Weights of a small mixture-of-experts language model, trained from scratch on English Wikipedia.
Size: vocabulary 6986, 21.5M parameters.
Experts: 32 experts in each of 13 layers, 128 squared ReLU neurons an expert, 4 picks a token, a sigmoid router.
Training: a variant of Muon for the experts, 567M tokens, 4323 steps.
Below are experts of layer 2 (counted from 0) of a mixture-of-experts language model. Rows are named router (the router's row for the expert), up (a neuron's input weights, with its number), down (a neuron's output weights, with its number) and show model dimensions 120-159. Each number is 500 + 40 x the weight over its row's rms, rounded and kept within 0 to 999. Numbers have three digits each.
After each expert's rows: "mostly gets" lists some tokens that are sent to it at least half of the time. This comes from a sample of Wikipedia text that the model never trained on.

# expert 0
router:467510528496509526452494511490569545528550494433475581497544540459479442510568505484514443535548497508433510507478502500
up55:419555482495547518434531442514474546440481506502577559450518475488491510509528426549453515561486429447556503548616501489
down55:479526509513511458444501566553590499484467520543398525458528525538515529492560467464470486587504575473447497540506449403
up56:478524523493524511427451462517480574458531566480491547579488481497456480551546554563523547480554524519507530464438446585
down56:527480603564515544414483490587553490520569519425469437605453502526532529463510488517560596529423487489492522476436470506
up57:450433516496475559558524517418501531468511496440525506480522480464433477498496565514510495476453507478533512492567535505
down57:552451511573493543499497407510564502545484450515498483496521437524502467495479523463513480494424401572459552427506466463
up58:522444546534506509521457506526445478491488535415495459457555542517454503498476508495563560507482489467507449434459491555
down58:494508465411533544557484510535500478522469500507459480470505555488509523520481462457488443498448416541522603453568459486
up59:521525486474429508495583478450544490511531570500498461565453501533495534418546471519451468475526442488468514545478451551
down59:415546466463475416556508486483467522476500497475488459517488446500521466470442484517466545537573475548493422510611446534
up60:438454512543492494397538492545506481484497479486537536497601563453525486450556545531499463513526469573484491497512473533
down60:453469583533503459426569534542488551491512547491470480496559513474516498439540490492536512472575502525466466461449467552
up61:493533461546496510506468484511488462447499463463547546454494556453479518464464534506434455608439572548551474511549499491
down61:451545451357477471474511506531526485527462466497462457484422497480404539441549500492533474458464527428431521413441490515
up62:469527528532448572490561429512518464516460521566521515553466504419495549536475576525534422440503459516467483485500509499
down62:462491540435454507455503515495518476449491533549515466575528472504501449523572502526480491518442514499507503478522522502
up63:454502521494579502470456531487485462511547489484543474480416525507530502571571421515523463457485560527502542494516486492
down63:512455547508512447466493510493485490504562560455495541574478473528508384509435475510476468487471489564520534500490463481
up64:455536590527502545520523540522569533460446465502505546480512516461506457496528474498459552451484493517504581464535434426
down64:470546531499489469565579544515422530501491510519501520517509492502535495434475501401503531509496532529497546505415479465
up65:568454522500429451442472425482477473548537505485462556531436602539491428510475483432522523593540445540471544519491527484
down65:568446500534456547423516570537515471562506493533516516563472539485502523523485559401486552529478485411435506463542487503
mostly gets: "that ", "for ", "which ", "\"", "their ", "not "

# expert 20
router:508589495490485515536448468419445551474501544471497555494482485527517490512518536487460368469545518556503520529491510545
up18:500468496528506480561543437508532527438506451446441537520514486521516539500501548516395469461563471482538464528492482517
down18:463460501558441536470481545489503516449518452608478508520446527511512499485461559484549501458447470472462486486520477535
up19:553504540464492502527470412485525529601531482518536556556531401604507434550510533528492433479442458527474452468569525560
down19:557546532487510469483514517534468445435500448490428479542456497434543472391427480492440567445454417519484562512541472475
up20:457499508445437535540429529503489444483442459560470518475511471562506524435533546642499486501474556537544516539488559564
down20:508479538486505450507509512586515551454455528555511496434547482458583519483499511513443380549542480576474487569510514469
up21:444550501424534524531456526441489499502441491501438480491475486462531507550453573501447577506450483440461560524498548497
down21:421530515473495471505552491508440543500465539471526404525557469454528524421472539600495471555549488487466459385491533482
up22:554523471490564452518468513520531507455526515557488510489479532503480443525501478477492451521462447516501485469511545503
down22:476550491563527516467541505510562498460492515497567467516471576538515501528478512525531485476480489481533493427516538541
up23:462526509555527489386504477538555494503482502459536346453485572492557584560489515477450541499469515463487484508456484516
down23:503540536414484437540533464482536507495504442581445442467442503504452473514530457446488503539538437463457548497559522507
up24:491501490484506470546559555461485463548447483474488507492471479537526466539417470544528439535542500391482517494470480558
down24:500536446522514532476473486486531471491464516498522511451458530579561551502550555497477405418397516499482423516495486480
up25:541506511527558466478468456483508567529551537453429529459451527451580510482424483575450500524493490419475481460510504483
down25:430489438473433494527491547523528445474529487508473485467486486500471524455458587436509561412515540455498527471453429498
up26:463550536521466523504476580457479585510528551520471544508511435534485556531472486449500478466472502532471578472524599487
down26:518519513611498444493558535483479483512527563476491517529500478518492552435498491522478446566518538517524459438544490457
up27:546525496517490455508508457488474519537494504469504493511514569469501511479499572481485493524527458510521538461485465476
down27:454463535522461618484518477472499485488425401489485472576512570485473525521560489452441514531548519525501464519480410547
up28:486544507499519406564469498461474510494583541464589572480509396503452454464495502491576483454521514549473518593455520612
down28:400488458456544456519460505581503501503488532466551437530492467443482486502533472525568436499553472508543553487538500510
mostly gets: "ation", "University ", "season", "League ", "age", "ative "

# expert 28
router:531583516441537479531502508464485492423531502541505497520450535508416574601557549588496475534493464482515562473503485461
up0:562502493518498531475526473416531490468527531461516536528536542490501530500475495534529485534517475425451548540495544527
down0:464466529530520521545476502582539470461487446444566461506548471495494583448501535531521473536515455587500449542425564477
up1:432514524552425509507511510512415582448465532482497472423540530481507489476490475492437514512492533458511528521585498527
down1:550557523537412525510458505513486508459532558493499493506490562507505569498451457506484325502541465469498513534395478526
up2:594590494500496504484439461509503506498492500465500578496492544458391514492464466525483547470512531653584530501438497521
down2:523484428508442447512525495487452512500466456505501482475463463529537455521474458554491533546455506557567423451553521397
up3:418553541588418514449486466518500484489506411503525502433517540486458525550525572550471453524532509498487434520474511504
down3:495456552423532468496531518514541554525462501536527483492496516520504504446535496472502551499500479498495541451482484440
up4:476569507490478416568537540462555590471489485452536546471442430547495502524425519541525458479511390435543451460456502451
down4:443550502482537408568479549528475526516379527480536465498548486501532470476507504426598508452490484449461471476473488483
up5:520553442568480449523528470553460447497487524537509503505547515515487479510519598513419549535390518566508540455561492545
down5:520460532545493521506517522508520550451436457599525525536499488484485553431486422477536502462553484419511474560470498436
up6:442459499490564530468466468490538541514545512539453495493499533496577466519516513521496525405500468543491508500508522566
down6:514538416502489495455512512553528483540536470536498528568482533528505512499492528501512477436401516537505526523514542480
up7:523541486544510465514438545525493559509480507502488492506544477540412507547559460457458532610546495530420528518520525568
down7:456422526472485458533506476515490494573579480505524473462529447521543512450577460487530631448552533511469529479496560510
up8:485502546480502433506478550581471489531490538528545444561503488577544414478412562481491516559435485558556527501472465508
down8:547570448504518499506509435497497507442496421407520507396484449400447467494515489504431463503518453499514409529577448496
up9:538462511528506517482483524482484523436465496514494518533525531538494492452501499475417517472549493464499491444490428513
down9:517513502554479504429513476492488523496545518524512475461465475521519511508530490486463612522546534605516531450477503459
up10:483504489473489509466520486567479447520525473482566483483426526445415465446540585485455544554463525589560446493519521442
down10:511530509508548467469516627488456492511465533504529494473538530528495539527465523480490524495572474503560442535436588509
mostly gets: "H", "E", "S", "R", "I", "A"

# expert 31
router:431561471527491480536444478513489495478484497534480535504443508508442516456494491526479461511549497477496503556540511535
up26:494510481483444425508433450486479523509471537489547460491474491532456471476488503483485514550541404510479461512519550533
down26:517501542451483502430510475492475501502491455469522487464608511475464507533491486487481441507486554486479562524442535496
up27:589495540454483466498511527528522460537528488489525522481526539491443442519440518500535524503513452456456461563560565556
down27:408540472429510445542532456578431489519544464486536551516402472503450496495573487493515482542453525488450557494512455547
up28:517483497538512507549497515471548516556485535490561498536494477464490524521480546520497472490533542491442484463559386448
down28:473504535441434585404428491513493525470438457560498511516507521535537448509500528509500491482489477514484468551424447515
up29:460497514490545522524478524440447529468560446532410478494526510489522570393503518506496496483507541490498508514524497493
down29:494453469536510456487483524467448551497542496542511488476501518453547504549498495527511566512456463529454503520560507455
up30:523496455500494409552448509438528548487542557532451550540504493450487475478506453467395486509539491559486405494496459487
down30:413518485539441541527498482516458475460500545507517437555435502499484523514453522571548539538514492502511503530459543535
up31:475515561459559520515462503495493473479524488500497517448517556599489452437526537563449465480499527478473529526580468512
down31:484494537480488562499496493566514498447474515466584496526499516515523423609489497432503478513436476477519531531457492466
up32:536526468429474529466516465446573507512567463536524520464486514568546545505562466539499488523505494518509443488443431444
down32:487480500515495524439545460533418518493472482452478467518495446494479467511533545514490471493369531562481469471474470544
up33:538519495524572493578518513445506528484434530515528508520488526550487564502509456501467518477480444467609413511483507511
down33:468460543570472533505441572540511521465469510534457539478514515510539485460467495519530523516531492524513485436529471473
up34:492520508452531488527492467561392463552509522501472578496488585483497514501507583538474492526567487489590473512531465488
down34:471491603533535510517445482497455449610424536551525441528527572541455491480498501470594537522506538503547542591517481509
up35:492506475493460452580509518523525474567458547437494476524500495476515406568475504490503480490477539433621488514447549540
down35:483494529583476474445459544524507579484488456499616505532586556499543483508471546533501441480491447476474474523503464500
up36:559551533571417494510522529424471518590509505553523545522466472468506558515520433512454457437491483508603449503481524521
down36:518466459492591483495460501505462523499435481457474528471525513544467510520413503550516460462517551489439528528509508557
mostly gets: "6", ", ", "4", "8", "201", "–"

# expert 24
router:505581488454496474517510473378517485503535512467455537468555474489468555510485529483490494529528495450551482522503508475
up33:531491472482500507445506535503538539481479521477443485453545446521431493596469532491496373511521548424508496529457511478
down33:471577534534487461521501518511523495540527468528498477513510458476561456536425504505514513465452469539526464492473409502
up34:487514409528528389463513498446464446476444445495444498499533500532531517447510445506490514458427569442538480490468567492
down34:472480508542511549517481568527537519518503373530526490484482491434476489422538469484539545523580482463467541505517511530
up35:514602496496513514594496479491531472482423525513562516518467463498499552440500497547513521551546524493579514459452482525
down35:430482535529522508485512582440468534506478529514577532492561465490510494504467588566523528511505501451540488485465485496
up36:485471532464482570510505481465534518516489461503491446435480510549430521473511450440473559510531582452471465518548544499
down36:500532451434569504577563498497550480504564499458514414387488484423553519535485474455474544534511540460462599565492546605
up37:499487552465483447566441439450515498473502541522489530556520481531440447433491516560476432437487497481585499490551476481
down37:536494509475460511437512450529504477473555479587544531482494522474536504423436558571470527492453557456481444478531454529
up38:500484503496468544419469521507459488485512490484512509511515514483534541539458589513504460484481485469428512557497540532
down38:454457561518501493570585461502485520506508545486469455603478547464418513492500521474510486525538550515536450476464430468
up39:507534547516449526502486515474517495523525491446502497447525500591503548544446518514512545509521517451501599514452437475
down39:465508559484506401507514507570510543496568513501488427539473461520563555535467497506495507491490447472466472488482497494
up40:548527530481472528496448416497540553557467519453480565455499444502485486453514455486496466465506474455423528474454473381
down40:495459403509451514544483493566472443490521564511469483555459543415492487477441511467544499474548466400469487492531518492
up41:539551506445464601564502473413503533552499506498553511496459551426492572474484496514460439464467523494541500514516472502
down41:500471463522452513462533572455498488513458522396521533504457459494504388579559506474414440490462521413524534467528436490
up42:484517560513526555503606520524528474472568476465495511520489525470497493467426559502510524549557491412488456493465510564
down42:486449446560523444572548507472507524429509513495489534460473495496518477480570493413555511483526520360527431504528553547
up43:566571492495505495534458445485494491521498550551480496483507431516518505448519526453498577507492567528462493420453579518
down43:528521527440504515524557526488407513424489536486508466522515523432455511472452487522467558610467500600452553547425491507
mostly gets: "y", "id", "is", "it", "ation", "ul"

# expert 22
router:472533468526545558501436484490475481506508508490498535515451534478478547476462506568503456549466457525434569518515526538
up44:449480484502524521484431444520464540481447548509551542481519503526559541546418436451500446524450471514538556471493602464
down44:538479492503531440482539493451474546450499487452431519503514503530498481554546522451458497522475474521524520548528511451
up45:520554508551501536470477510590485457499492542527486436450463464458450470499590519498476490522530457579513447543456527499
down45:461544543472505486468459494455445475528499499463568467473463427548562575490485513504417491465466437489499499442572558464
up46:538423477462542519467444519382499500491509475419514425531483468531533567524517504560507493548467499539454436421477455517
down46:496483449409497448539526514513515473524512497476442449486507511406493520459552504455398479466518543496554500579510502533
up47:533479507526484554551494476542437565565515500506482569504543472527476519475504436540524570505423520486506519545533509494
down47:412453501517491515546501579525490491497588401537465499503483467541522555523485483438549526522550500569468467480416543505
up48:523468501520530517476480436493444512463532448488450527513505577486476552482547513519418441583486529489545515500471466498
down48:489527404504581555527540531520534483503544600500419501567508474469517540488527544537539525538467492483460491510521463512
up49:539551461505509602490445524489475565395579452543542539440480509460543497478537448608540553499462492473492489473482590430
down49:524488601569484566520505523475558493489502491536476497525481477528600506492513532521574504552463538470447556517431458510
up50:572572506518542488472482505516484539495558490529536490463487474487492465564454503570448488508498507461505521424423593487
down50:519501521497533560479511543529540456424514485472489468545542502510491455488447470554512539525424479421474493428440457518
up51:534461430546452502466537474469507540451398464463462612451438522497527546425498513508454422497493549482480580506460432518
down51:522481496566443467493521525495478505494466572517473512465401493510459442529460523510545469520518551541509572593507492558
up52:466515529468493508565510450448444507510458452511419515480478504474519576593508492503442520564547546538500470497499476551
down52:478472471489484568546523475494516455531501538517465432456464498569526529432501435504555511478444492497473475499583464537
up53:534446569447502480474452456512461500552467440484498479460519502566475518446483531497524535460490474501499470449497524493
down53:480624482475551518483527476538448519551408495507536531500537517502553534550537435539467478518468496578573545476466498501
up54:483391481438500511546523538474560541569490435569580575518493547458445529501496491459508513528478450538518439531487515476
down54:452529462477518488532525549521484446567505505504439452501495570562524539502530487439445451421504455571521484475536509447
mostly gets: "6", "3", "4", "1", "8", "7 "

# expert 16
router:505478460483490523499480465438524501500499526557520531529462490474487484541489524495478522546508487463455522557451512429
up26:522553519519446512530457471471489537543432521462484534447474518517452458457576497479441468506514414537533567548553519460
down26:501484526433561436437486456597534559537503556497473512466494487509537476526473502584531504507544504476468479507478580553
up27:487498509503522431550528475402549471526487522482551516521563452455541485486445609479476574505466522476527502439517538472
down27:538532499519504452429521532514471510481455499558536521443520483527518532505465467550515536593533462478501373432460427529
up28:495534548444534516463548452522555585487496450539486516552480481493538494479502544498491483550570480572502404517566456529
down28:453428537492510542622488511461524468437496509516468513544450484487465496527517529521432509466447555587444465492471517465
up29:538435440469495452533418510475486498575553451506540511545556482508553577549438520491487511507495495501443539495512460537
down29:506482469453481552530486465468534465492445508548513498442561482498568444567522466517514478467488520491471491516562479473
up30:505555460481441523466469522569477510486528456546515513482545395513500440441460492470448483483531502531471528521457526512
down30:531508496541538478432532547449540552565497457592482461526505461500575474513504515547497512550505482473513472428535456494
up31:542450544516540541534485497547510561517536567499533523605548524483533524450564471441485505511544425548504530547524475478
down31:505531490508478474474497551453508496534463468498518360485455463584498522479507470502538520500532473527507454576433583459
up32:538478502503465478580432497481451426517537526516463528520440449455509529597513518435520493519487561484460505494474509500
down32:471494510465600430454573524458523569499509470398458469518500577507479543403521526550492455453502463480463504556521497534
up33:532492549493488521569520486481565409471457508541483545569438485504500500539483446511494446486543538488494429473384508518
down33:502502556515498529541533488488385462434460505529447494512492545562512485467489575477517566549453467500492509566485491525
up34:489532528478443483517470476471525545482449486515449553455460524470482526483500466487535491548504484501464456578551600565
down34:417543435457547489497516466548516523546530526577455396523504439583489454495421518583444518490566479500534544540474504527
up35:568537514508420481478528512469454526434481501598550573487480574486503529518504517470502474456545539587459451554526548480
down35:483500516460502513480410521580461478615522470540472442499503454493489473469545443539540551545548486536472572547433529485
up36:488483419512587447480540529459568446505439486460534502567530469580438522565538555561499490500570443465510514497494508557
down36:476467507519463509540490472575522520600487490551471523484514458455539513551440554513462504459501538466406465501571447533
mostly gets: "the ", "a ", "201", "200", "his ", "199"

# expert 19
router:526463518497512454455495520478527556483469473436493543484558454474545507506514541518504488534479462519459530540498452495
up59:432449519493515480506438515386485536507524518479469539541518483539466437518520510431505573502431479497534481467436486473
down59:484501500545500514509479505477466533477443419522540492452524477499458508525477446494494491483488484495491457511467491509
up60:483447532491534504487514559551516528576492435453519471539497508460492457581532523568459452532514529525502526543505549479
down60:515504494493538530423493445485512485532508599579467409508562455533538483440417476491522544516509486519510494475480453525
up61:531556470507529456457497534516480569479520528559505535560523408470411500501529556508480530505556523430495501477498580466
down61:536489487503574485493486518526398549527568623538475466538504556486539431504518494541457462512517507521474495556478459429
up62:448518531463584471468481467466492509496539487447496514507519575466490534540461455467530507542491500501484517525434555491
down62:485484547489401461516511475496514456566500509478489440441534529443527421516435487517499515429488420476501497472512511494
up63:460521498500505487526506453431452507491501465476522545439517576480471522499580473474452459518479502495547487552482499453
down63:474435598495474510525446523516558407581441464457475516448565531467469504522493521443596522442404491573476445463452495512
up64:530491470545591462512494384425566507548528452463448550479510495416524576545533452528580505448486489539445421539497496462
down64:520548570504493550488495454410549513502529466444499446431421502498556465463471416523421531475513477430517484453572537500
up65:504543479497493510513490519513488547447515514507477503448596407588491512541508479482559446471446514481535506533482482522
down65:568481468505527485518536468554475508569396614457490434507511461471545456576451491456545555474434506490468499479469438520
up66:520529518524493548519502549486496438503489548521517557456521512482491531454460530500518517497557515527476489548433508534
down66:539498471559488518489507509480487507405453497472534508479511523479584470464557398427477515499530474497528481494494494488
up67:539494457519580480493462548500489552498553508453502539443484550536481507496442489559557573524435537506487461509431491447
down67:570505498586475489403509538536526466551505509498486467499421495529543504539528476496537443487515477518480538447529486513
up68:481469424477479554546496493520513452514452512475477513520502519507405442470548521507490477531449430531524496488503589461
down68:510484533485583516463453532502483530535539450572511536437542477438508526499466531532483517528519514429443471436438450566
up69:568560508556610538436479510452440465442580490525513517525492532533451452533498508410552474527520486525491543550427485521
down69:505473497488483519523444478488501507439520497500513487544533458463547433521455461474590551541450462574549492562491573510
mostly gets: "(", "of ", "and ", "in ", "to ", "on "

# expert 14
router:479553542476539502569492502478474411480469494521493504532500493544501501474484532549526477532525530554458504536528547509
up26:467506570488491441530497602489502477452435506450506562556490508481408527500443535485500506389520527510544468537555480537
down26:518519549457495534522457520537533476477493509476489401480488474577518520514507520546624509497472553454482501481546554568
up27:530561477490487473490505567557500500491521536440456576479486508502527579462479523496462467515503483546505538562566482496
down27:502507514447592438538481506563487499497548455446510486520470561503518491437427458533574524428525506494439454511543460452
up28:490534544454497521455541531563475494536453471534502490493515520552531461600483561496531464451493502586470475445487564499
down28:521572427444527488415576541511498427490428449436510526515515511542568482499537496560472436495496510590581510514531603482
up29:454490545454434544578498531546508516434538467588532464542495503482483540493510532478411457481501508601412570494581503480
down29:520376479521429530498502483509475505483508542506519476487491568473531458498486560481505480537422525530482462606562524461
up30:510542462479479467480527453436585550526501486548486472539564463497488459448529571536456482524459503478559478493530467510
down30:499505528496463479472465444499590550505555510399547434474452526453482473537486502523474468461476486539452547550482483543
up31:525467493527557477576511473502504496509451532497436522520476446541548562463445490488528514536486509480535555546557524516
down31:510431546456493501546470490559468562409451462533424447589470487461458527518515529518503487580544494451544486467536461456
up32:508446584476542529526482519503521456442458487534496497541473476464539534523492522500480520503518540562473472494508502528
down32:460505508498482557497524463508516488512521503416484491525493486534547513485471504543524630541507498481396567452422539438
up33:506594511498439443554480552457487476548462537473582468478481517429543471508534478430418477487449512451505450514483516578
down33:515424531562547428478469505459461550513487445573479475462526532498510498431562496504596501448550531505449526487532449562
up34:563527531451519507488566463511552479489497484535464490580464527485509454484522530542524556523526528463553447478521495485
down34:515480524477602579507418506576571544461432494428518474508485491538507472436514579474479526493463491509518525549519548480
up35:484507509500550474553493438496497410489519497492422502525474504464516528514500544480463457523474476529488522507496494537
down35:487491585574500503478470542551545446516472521510498523494444485506521479451403513447557502448448443596467470522501445538
up36:487534549518486506506549522552502535418488534554549555437434569483548537521481539530532457503442528489542384524520486516
down36:445445424459591462526550532426421526484582420593439544525496566445504492573506429551472528503515497549365485493517525474
mostly gets: "W", "/ ", "13", "°", "10", "12"

# expert 10
router:495493520514495537537467430440560573592407476516489514515477497476416574526540517548502507494525461483567485509510517484
up0:544473522470489398555483468445467547532502474538481533499491569470444477510511495453524552534512480464473523540508536457
down0:526525512530501492570573494563481521539534540494506506499572494375450514519479475479471503577472579493454496555471577460
up1:512538549463463474471452495440544480529462536457513525568473542447512465489486498449518499478544490509478516571485480528
down1:507439543456495493505593460545521452458477512493485474519457571511556463489457487399491558507448499459528479467525565514
up2:471471570480414545522534487542450484498513518485428534558451488481495532546495471538517534452501526489540590537551514415
down2:564553521510555500477510517540526468448638493473592515505563494495540538486444523513459578477493414484470518553518514509
up3:545510513501536455469462437459498540486508572528507544544480604434472527477529501548464527501497497530469449522477492525
down3:468514523506415437512527462524561444455474480476494490492543521511525537511487502434464537460562492525493463546541504509
up4:521542563435514448509435512492452522480525543476543496557496465501430608495543577459417525487492441517472499516506495538
down4:448500486534526481466485507489451520546562476502495519477526573533518567515484506499525526580485458514475435533553496517
up5:464504573544505466466529505508489548462461538505559443519489537576524522472535497485539502534477540524510464549484504495
down5:426526488476522509563528559462496500476460408433502476424467529478458533450523476484512631492529544485473521484482557561
up6:492472486470454505556424491499427562508503472505519452518544563477500494480486484494499465553498447472496527491484570486
down6:527503500460507489508510477555563496466555500485434489550473384452509560489572476442483483518458505539499491616511525461
up7:465513429483431555541491488448463579506523471443515534430482508477490536487496485525448510358509485499473479482515466455
down7:459515472454520482432526474538560447524497451493518497548478591507529509496436527471505514536508534538492595505523527414
up8:537444503483502500514505520420501514458481528563490501525580521379482507510564532484514464538477422563509471538507541517
down8:507481579457559517577470579493466445496446587561470491481484507443506498490543445402505542525520504479574534536524514539
up9:506535510536462502526513438455465499520517548531512498502523518473462567487538430488510476477590488461564473552567548476
down9:495475467469501544495529494539504419501429556412526506491474500494502520472533486544516501501511452435466452424528521507
up10:478496442527522400543493523461482571491459540582497522473498545485459462529563479483525480417466461470531492484573533535
down10:515503468506501556521479445538484524444484571444526526503513467545581503475502527480474553476513546517489493501473525495
mostly gets: "'", "-", "e", "–", "o", "h"

# expert 29
router:490589479527489439614491496435502483461496515548519521495511521537490544564568533538533477527481486462522546490472541528
up15:525459510526520425508474502470500551522492483437454536510500481500573510519518571491499530513440479527475522505449479492
down15:548454487486499458491546534537528493453555446514535490552510497467512538459489501548499468487423612489517458437387468489
up16:483534514562409522500495444547469552480503529529503529567579500543464484524534495510492527482430526524439618511431452448
down16:452498528505488489463560487511501451406484481496477470582506417489401533477513510488523490523488492493519507525469482392
up17:465529520522475513498466506529450486451582528586466539486517540497559470454564478555458453467452535515466458511467495524
down17:506571541537536467463552534455557553548536500541525518541458484557549490496530453567537497486517492503551531441545469504
up18:513519453468485539562433554431523468531525476504447440467521506496525443544517569494570481467466475484476530434501493546
down18:429509476502533459501581481474527475445449423515516477554513486489491493580481452546594497479485515398498477519511505494
up19:456446562465428503507514511475415460499560472490426575517535524480513593452524476444470450456479456485463525469472555481
down19:488463551496497543524479441529569480524549508528516503440486484517586557539444438496478463511481540468537538518462576502
up20:510507493541500462580483442502514540517508498492544523521455401544519443498550479504524553542499523526531504448487485465
down20:529516528513546454512546456497493447471516471516604437456440450471426545519505570467510511466438577411503477471507518516
up21:423533437540472515492479538473491550541519375550456476500478480515565517543482474468493433539501497497491481573451525487
down21:540477518551554503554364469503544428545519495532483555473438497484497513448504436491485458489456501506472418569465514516
up22:456569497509478491617486439509479493557547510552449496450503513526526519472511598494536553501484510550484494434474520562
down22:487541457431485495461574526439523509482484489537475513508538512502470473529418431561484498568448488547450491527509462470
up23:465515546508463520512485437494471455503536458643495430471406480470610541529550514498537462517473432469512512507473482501
down23:540532505524514500507531501463570493478523553513469489456541593526451498470511466479539492498483498510541465496390446470
up24:420445491495503523519470439455464462503494452509505565531454515460516440503471511487518420517492485481513596508527557469
down24:556457467517494546501479445523518477571431528507520462479452489441539489526538463479517509518484498476456535390383575422
up25:491531445440452403549525486446498486456541487455484487478494487533533525511544519566488517627518530482544492473502556417
down25:518491511488513419484559438498412445442531465528415542502584493523480408550456496484495499505517572430458573458515478484
mostly gets: "et", "u", "ur", "ak", "ut", "é"

# expert 7
router:519485512456472467497394488534570490505516501554548557446475555499491550540500527507482463551528532536559522509518477503
up26:509469537477443547468459544529519517512498546463495430515545497473516485524506548442550487542571425540570473553552526537
down26:522505484501504526452501486482495500527475484516445552522456474513554458522497492446466460455501445514513446471586548480
up27:537484565510477494473407467521521505502441426546528504485450564501514513497520582546463476498428501514527461530509453469
down27:480505507525527455492440499490476426592505461530539486504478550560537441483431472500483433543478532504468469502556526539
up28:514502460570430489494414525505472470558475485541476518477478422488499427520520551464566526482474487538428467483519515468
down28:549545463478425408517463507406501534475493482468548615478458459536540546516492533497557507569536527497441484461518545443
up29:517430523435514525564478486462423526530506501526454504510493519452530503547467416488484516581488479503505496567424498409
down29:578455481467465520503478503542493534436551455506479484513456472468467474567475434466522392516427480549529538454488555540
up30:498456570485524506509471485530541443492490449503537523463489520563527525547487515583533474474455526573521525414487528472
down30:502470519502543486529516558551575542469495445453582477476481563459517516426519493518506622536494545454459493439579536555
up31:486559493539513486562551495441503537578498462459596493482507575494410509565457509529449521484498474485475451564521499523
down31:493521581574428446403534485481500518497514473500556495544523470554441484541500481547471523476425499500598457536487380484
up32:474563506453516510513495483521434463526492476527491504537484463579548506556512537440587492495487498486493572491455485559
down32:476473531543469522531484460489510462491462506509477452447539449545492481496441517524517426505454418463476536602494508515
up33:460537465500465540494497466503483441484469537554525529476563571529496443517500532521465490521515494530561448524489466539
down33:520505492564505564539398554539459414449479565480510430524532518477537558481528482492473552553539540504534496466494421484
up34:517528576557461603527514522528532505496525564481491492519504552511551536546473513470431475544495447483462494466569541559
down34:431462520506486542369540528511439539463503519438431483509532544418495497485535508462465502514479520557542494574493564544
up35:439515485506469514542458471472502539538588544548515497512589526581533506510584427522538528477480520449505549499513493531
down35:482512538567433507494530487450562452442490493508467468473512501436497518548456463469516494470463514502479518484518583538
up36:374556434507487471486493494447503499460523516488521478504500540492439521480504526472479486511478477511465415423467510529
down36:458494523424590532476542509510472457474515482534425547467447572553458485538526472442499455548502555577517522475448449490
mostly gets: "was ", "b", "is ", "were ", "l", "r"